Below are experts of layer 3 (counted from 0) of a mixture-of-experts language model. Rows are named router (the router's row for the expert), gate (a neuron's input weights, with its number), up (a neuron's input weights, with its number) and show model dimensions 96-191. Each number is 128 + 24 x the weight over its row's rms, rounded and kept within 0 to 255.
After each expert's rows: "mostly gets" lists some tokens that are sent to it at least half of the time. This comes from a sample of Wikipedia text that the model never trained on.

# expert 59
router [132 118 139 146 151 159 117 103 106 106 142  99 169 110 149 106 142  95 113 103 118 127 121 132 111  97 168  79 152 161 139  22 131 112 137 137 112 167 162 138 152 121 131  97  93 125 155 127 118 122 115 103 134 136 127 109 163 100  80 127 115 116 127 131 109 127 100 133 119 124 102 122 156 146 137 153 115 125 153 125 141 132 107 130 151  91 137 110 192 159 146 136 165 128 128 133]
gate2 [135 109 164 164 182 124 130 118 144 109 142 129 121 157 101 113 155 132  84 123 133 152 110 130  83  92  92  84 144 122 117 123  99 119 129  97 153 124 146 145 147 124 134 138 144  81 133 105  99  97 116 147 147 130 115 136 162  75  92 118 135 147 149 142 165 163 117  97 163 180 142 147 135 120 111 100 118 106 160  96  74 168 119  91 111  88 149 127 132 167 148 137 109  92 149 160]
up2 [153 125 148 128 138 167 151 111 101 131 105 137 142  99 145 114 145  81 112 137  78 159 133 154 162 136 168  81 103  90 117 148 134 142 116 133  80 138 138 105 107 121  95 118 101 177  92 173 115 143 153  99 141  90 125 149 117 144 120 113 122 139  83 172  82 118 108 142 134 115 123 115 145 119 143 145 135 112 140 124 156  84 174  98 119 108 138  89 154 120  78 168 118 143 110 127]
mostly gets: " Animalia", "ians", " Williams", "ers", "ras", "ons"

# expert 7
router [116 104 133 128 150 175 118 100 139 140 117 104 169 108 135 112 137 107 145  90 135 131 113 159 144  99 123  99 112 147 160  86  95 103 171 111 132 174 125 108 125 134 130 113  84 141 150 120 163 118  99 157 121 160 124  86 177 149  90 109 134 145 138 134 141 115 170 145 126 124 103 102 135 143  72 153 123 143 139 145 144 156 108 149 106 100 183 115 188 143 123 128 117 122 118 137]
gate0 [ 95 129  97 117 110 100 126  96 144 103 130  95 116  56 118 160 126 121 114 135  92 161 150 125 132 107  90 102 131 154 137  58 109 135 169  72 156 148 147 116 125 113 123 121 140 108 128  96 135 117 138 118 123 112 115 128 137 147 149  78 138 150  82 129 151 161 150 175 118 166 120 148 157 131 120 117  96 156 122 170 110 162 125  86 142  77 118 147 129 141 110 100 143 101 144 142]
up0 [140 146 100 118 141 114 149 159 107 143 118  85 160 122 151 108 133 159 138 116 101  93 137 122  97 125 185 143 106 115 105 141 149 171 106 143 123 113 135 174 134  85 141 110 145  91 127 133 100  96 150 145 137 146 151 124 116 144 126 131 142 112 144 178 128 113  90 132 111 101 167 145 122 125 131 129 107 123 149 159 170 177 127 129 135 159 117 123 137 118 122  79 158 132 146 139]
mostly gets: " English", " Indian", " French", " German", " British", " Chinese"

# expert 20
router [125 122 152 154 143 171 125 111 118 152  98  93 163 110 125 127 125 116 106  95 130 138 124 157 130 104 156  68 130 117 157  85 120 142 131 111 113 150 139 138 152 103 118  67 101 122 120 127 134 132 106 118 121 140 101 102 168 110  57 129 145 158 130 115 122  99 128 141 106 113  94 103 124 115 126 138 107 140 121 157 156 140 104 128 129 114 153 148 164 129 138 129 126  92  69 117]
gate2 [124 119  91 199 111 107 125 127 152 128 155 130 136 149 151 128 125 118 137 120 128 145  84 106 113 146 164 110 108 127 109 156 126 129 103 152 122 129 103 120 155 175 103 145 157 134 109  95  62 112 116 139 157 114 161 167 126 110 113 104 123 123 129 159 124 138  97 148 120 116 120 210 184 138 129 140 123 139 138 136 150 137 144 125 140 165 184 100 174 144  92 109 148 142  98 165]
up2 [151 173 142 103 131 123 169 139 113 152 145 165 130 158 154 127  85 168 117 165 145 159 153 101 103 122 116 133 115 133 145 155 166  90 121 121 125 110  86 157 134 102 102 163 156 128 126 134 155 209 134 131 134 109 109 153 136 137  83 110 130 115 114 147  92 140 113 140  88 101 182 113 119 135 113 104 107 125 124 161  99 138 116 114 159 139  91 129 110 144 118 147 133 174 151 120]
mostly gets: " (", "^{", " $", "_{", "(", "{"

# expert 24
router [127 132 115 125 113 154 129  82 103 147 141 118 158 140 164 140 134  99 138 115 124 112  85 115 127 117 156 117 158 126 140  85 111 130 176 127  99 212 143 139 118 115 113  79 126 135 156 124 115 165 104 161 140 130 106 106 158  95  84 145 163 145 125 123  91 118 142 143 114 124 109 108 143 144 128 153 149 111 128 138 145 127 111 145 134 157 173 109 138 116 135 140 128 138 104 119]
gate2 [108  90 137 145 137 105 148 148 100 132 125 125  92 121 131 125 128 129 167 138 115 135 146 110  90 125 174 118 116 112 114 123 151 175 135 148 168 133  99 128 162 141 117 128 142  94  88 111 149 141 160 150 143 106 128 164 111 160 124 117 129 136 126 127 144 125 136 142  97 152  98 108 141  92 115 139 159 117 120  96 116 114 124 134 147 123 155 155 123 160 141 100 174 129  85 160]
up2 [125 120 137 141 131 122 137 117 153 165 156 119 120 120 180 113 142 112 118 130 206 144 117 102 160 123 112  94 155 100  83  95 139 162 117 144 107 145 162 129 122 110 141 197 102 106 131 130  76 132  88 136 131 129 142 137 107  90 117 119 150  99 143 132 135 121 114  97  90 113 117 106 164 132 134 161 130 103 106 107 144 109 154 166 114 121  97  96 141 110 114  78 156 116 124 108]
mostly gets: " ft", " located", " is", " mi", " Phylum", " Clade"

# expert 41
router [108 134  95 163  82 151 152 115 122 112 115 103 130 127 168 123 125 114 152 116 113 122  78 111 126 107 152 113 142 139 109 112 109 117 182 122 128 173 160 144 187 133 107  90  97 114 151 147 123 134 142 117 127 153 123 102 170 125  68 120 153 143 128 164 109 125  79 136 133  95 107 111 122 123 126 156 140 118 161 144 142 142  99 128 168 126 131 117 165 134 107 136 168 124  91 121]
gate2 [ 99 116  92 126 162 115 115  95 110 139 187 122 119  98 114 100 137 137  54 133 140 176 103 136 130 125 154 145 140 108 106 101 125 131  87 154 134 136 128 100 122 102 182 128 108 163 118 117  83 144  87 134 116 124 116 111 110 132 136 124 140 114 113  90 132 132 129 109 115 154  89 159 191 156 140 126 109 141  91 144 119 110 121  74 145 121 119  68 141 120 154 152 175 114 154 104]
up2 [150 144  76 126 123 144 187 131 123 103 172 154 127 119 134 112 106 145 109 106 163 123 122 131 159 112 122 131 148  98  94 131  97 118 133 165 110 132 168 147  96 152 114 184 102 135 121 154 102 118 130 104  98 134 151 143 146 129 111 151 138 141 116  87 140 107 121 151 138 100 161  75 134 103 170 169 136 100 125 126 170  82 151  93 129 107 144 124 135  92 141 120 117 124 108 117]
mostly gets: " also", " to", " then", " well", " not", " just"

# expert 31
router [102  85 139 148 135 157 134  75 114 128 116 135 149 101 129 123 136 146 118 102 120 126 110 162 137 118 135 101 131 157 138  98 147 114 143 130 121 184 149 125 137 124 136  65 109 119 150 114 109 151 123 101 121 148 146 106 170 109  88 106 146 150 120 160 119 127 105 125 106 101 135 100 135 138  99 167  87 120 146 139 146 152  94 106 123  85 149  94 193 127 137 111 130 132  76 104]
gate3 [143 132 125 127 119 141 131 116 128 104 141  81 129 111  92 151 127 154 142  92 131 190 112 140 142 127 176 130 145 103 138 156 127 126 129  93 148 121 134 115 183 170 141 135 128 108 116 141 133 134 130 140 158 134 138 122  87 115 127 134 103 165 129 131  80 114 129 140 128 151 141 176 150 128  90 137 113 203 142 116  83 114  92 137 185 102 142 148 116 132 130 145 114 139 185 137]
up3 [158 153 114 112 159 151 177 156 150 106 130  85 145  80 123  89 120 126 158 142 150 111 112 138 122 130 128  91 139 115 136 145 165 132 157  97  99 150 114 123 159 148 148 128 127 151 161 157  92 143 121 140 135 156 127 139 100 140 140 151 127 130 113 126 126 159 161  90 106 130 137 108 171 153 123 156 153 167 114 111 126 145 137 113 161 113 160 136 139 139 179 110 183 162 142 129]
mostly gets: " con", " Con", "″W", " rel", " Car", " qu"

# expert 30
router [110 110 168 172 156 142 160  90  89 118 124  92 171 124 134 104 123 104 129 119  96 124 112 139 115  60 145 109 142 157 132  98 132 124 151 128 132 147 122 126 172 128 114 119 106  87 105 123 135 114 137 154 126 148 131  84 174 145  72  99 155 135 136 129 137 128 154 129 128 114 141  89 163 133 115 147  98 100 144 189 127 160  85 113 160 126 177 123 140 133 127 139 152 112  78 156]
gate2 [170 121 148 108 130 128 147 101 133 142  85 137 110 144 138 108 118 132 149  64 136 215  98 136 137 120 108 109 126 149 125 126 121  96 138 150 119 129 150 152 163 124 118 100 125 131 105 129 111  94 147 172 144 131 160  97 141 136 105 101 128 112 121 127 105 109 119 141 141 158 152 142 116 150 124 154  73 144 163 153 124 116  95 163 146 105 169  88 135 118 141 126 140 147 161 132]
up2 [151  96  74 125 118 136 152 117 141 131  90 160 135 158 148  95 134 171  96 122 155  99 124 144 139  80 135 139 151  89 136 128 159 109  96 147  85 122 157 106 108  89 106 113 136 149 139 162 130 102 132 153 119 103  83 151 132 159 163 125 126 145 117 140 139 103 153 173 129 107 128 146 168 129 124 148 143 121 131 117 152 103 180 107  98 133 139 123 142 111 127 139 129 158 119 157]
mostly gets: " including", " include", "\";", " titled", " included", " entitled"

# expert 58
router [144 106 131 165 125 152 149  61 113 107 113 113 138 142 177 110 113 104 146  97 126 144  82 151 119 100 107  89 155 156 130 130 113 110 113 125 124 185 132 149 144 134 109  71 120 128 113 141 111 152 143 153 134 167 135  90 152 105 112 105 159 146 130 150 112  93 113 108 142 117 121 117 137 107 117 131 109 126 127 158 137 125 103 137 138 111 126 142 193 116 117 124 116 162 119 123]
gate0 [118 132 138 145 156 142 118 141 131 122 139 117  96 165 127 172 143 126 122 126 145 115 130 147  74 149 127 160 180 117 133 158 122 136 128 116 143  99 118 122 160 146 135  91 133 114 107 131 102 136 114 123 138 133  95 108 128 131 133 129 150 106 175 131 186 142 147 129 145 142 128 157 153 124 130 116 173 107 112 151  98 125 116 112 180 161 133 137 120 148 123 119 138 133 142 100]
up0 [131 128 159 147 157 125 139  92 125  90 115  80 105 135 155 162 160  78 132 145 135 172 139 158 129 126 128 122 144 122 131 131  96 140  91 115 150 124 147 145 151 173 142  80 142 141  90 163 153 126 122 111 181 121  83  74 116  85 160 131 131 108 129 130 177 115 110 126 111 124 103 132 185 120 116 124 117 150 129 155 108 115 109 103 123 145 155 112 141 136 126 144 151 122 132  80]
mostly gets: " \"", " it", " he", " she", " him", " un"

# expert 57
router [115 142 129 177 112 147 133 105 110 126 124 131 183 133 165 124 128 111 142 106  71 119 124 107 129  83 124  94 139 167 175 120 112 122 142 131 138 180 139 127 145 116  99  82  96 158 117 124  94 147 126 109 107 136 133 121 144 137  54 132 160 103 127 137 119  91  92 111 100 139 107  95 135 139 139 141  93 141 130 162 122 145  93 114 146 116 174 161 148 167 140 113 167 107  97  98]
gate1 [121 139  99  93  89 125 129 119 144 129 132 112 143 162 190  86 149 104 139 162 137 123 129 157 109  74 141 119 145 105 143 111 148 165 127  68 131 181 130 162 148 119 117 115 154 113 140 166  99 126 102 108 140 151 154 172 125 113 120 138  84 136 108 124 137 147 149 184 109 127 121 190 134 103  94 115 130 112 151 103 129  97 130 142 116 138 130 106 138 126 136  89 117 161 113 180]
up1 [131 126 114 100 132 160 114 151 127 151 126 107 113 118 164 137 120 112 128 113 107 144 150 168 114 116 161  87 162 123 134 117 125 116 121 139 127 120 177 112 161  90 144 138 149 154 154 164 142 136  98 131 144 117 145 140 137 134 100 100 118 117 111 143 129 118 118  84  74 104 136 144 154 163 130 107  92 177 131 161 161 105 130 149 148 132 116 138 102 103  88  91 120 112 175 126]
mostly gets: " be", " were", " are", " been", " was", " became"

# expert 9
router [101 137 142 110 111 147 143 129 106 135 106  94 154 114 166 137 124 129 137  78  97 153  93 139 131 107 164  86 160 154 123  73 126 107 155 118 145 142 136 132 129 112  95  67 113 136 124 114 149 144 111 155 100 162 110 113 197 123  86  91 130 159 149 154 139 111 120 107  81 122 103 130 126 165  99 142  82 140 155 165 136 146 124 135 119 107 148 144 169 171 114 136 133 149  90 127]
gate11 [ 95 124 105 134 121  94 119 141 148 141  93 119 103 150  96 121 120 100 142 147 122 114 117 119 139 144 135 125 171  84 151  92 132 136 115 133 147 123 166 111 123 177 202 130 145 123 144 172 114 134 129 159 136 104  63 129 147 100 101 176 110 109 140 161 135 157 112 164 118 171  80 138 127 125 136 159 125  99 131 135 103  96 123 174  95 147 113  70 161 122  82 156 164 137  96 119]
up11 [115 119 145 141 145 144  94 153 133 133 183 101 134 103 113 146 177 136 134  76  76  98 135 149 113 173 105 135 144 124 119 149 135 132 136 118 129 117 144 127 129 181 119 100 115 135  76 124 125 139 134 162 145 145 117 114 118 142 148 184 145  70  96 126 138 101 111 107 121 106 131 102 145 149 159 147 106 129  69 113  98 123  71 142 128 101 133 110 112 138 136 158 122 138 105  99]
mostly gets: ").", ".", "\".", ".\"", ".”"

# expert 65
router [123  90 120 158 135 143 114  87 101 136 128 118 140 131 152 112 104 142 133 101 115  86  64 120 138  86 165 139 140 146 157  48 118 145 154 138 121 135 135 111 168 119 116  65  90 141 117 137 133 151 136 129 155 155 134 105 180 131  85 136 155 127 119 136 147 133 107 151 102 110  94 100 163 138 124 153  80 113 117 121 119 137 115 121 123  96 150 101 161 111 168 124 156 144  90 123]
gate0 [133 143 100 161 114 127 133 100 128 127  95 140 144 109 115 111 127  86 130 110 166 141 129 108  95 140 107 105 139 134 102 145 108  60 142 158 113 135 137 142  75 106 136 139 137 130 126  96 151 138 101 149 205 132 149 116 167 125 121  58 128 136 117 158 124 107 114 125 111 104 162 100 128 111 129 135 103 137 112 156 131 127 109 140 193 180 138 133 139 129 129 175  91 122 105 112]
up0 [ 87 117  97 115 122  91 127 136 103 142 142 165 147  82 100 153 131 133 155 114 148 134 121 106 126  86  90 126  92 129 115 113 118 122 129 117 126 119 171 171  93 116 125 131  81 196 142 156 139 151 101  97 151 117 109  84 100 126 138 121 189 104 158 142 133 121 119 145 120  98 135 153 132 122 138  98  84 152 108 143 160 161  91  97 129 140 106 158 119 116 107 108 147 130  89 118]
mostly gets: "),", "\",", "',", ",\"", ".,", ","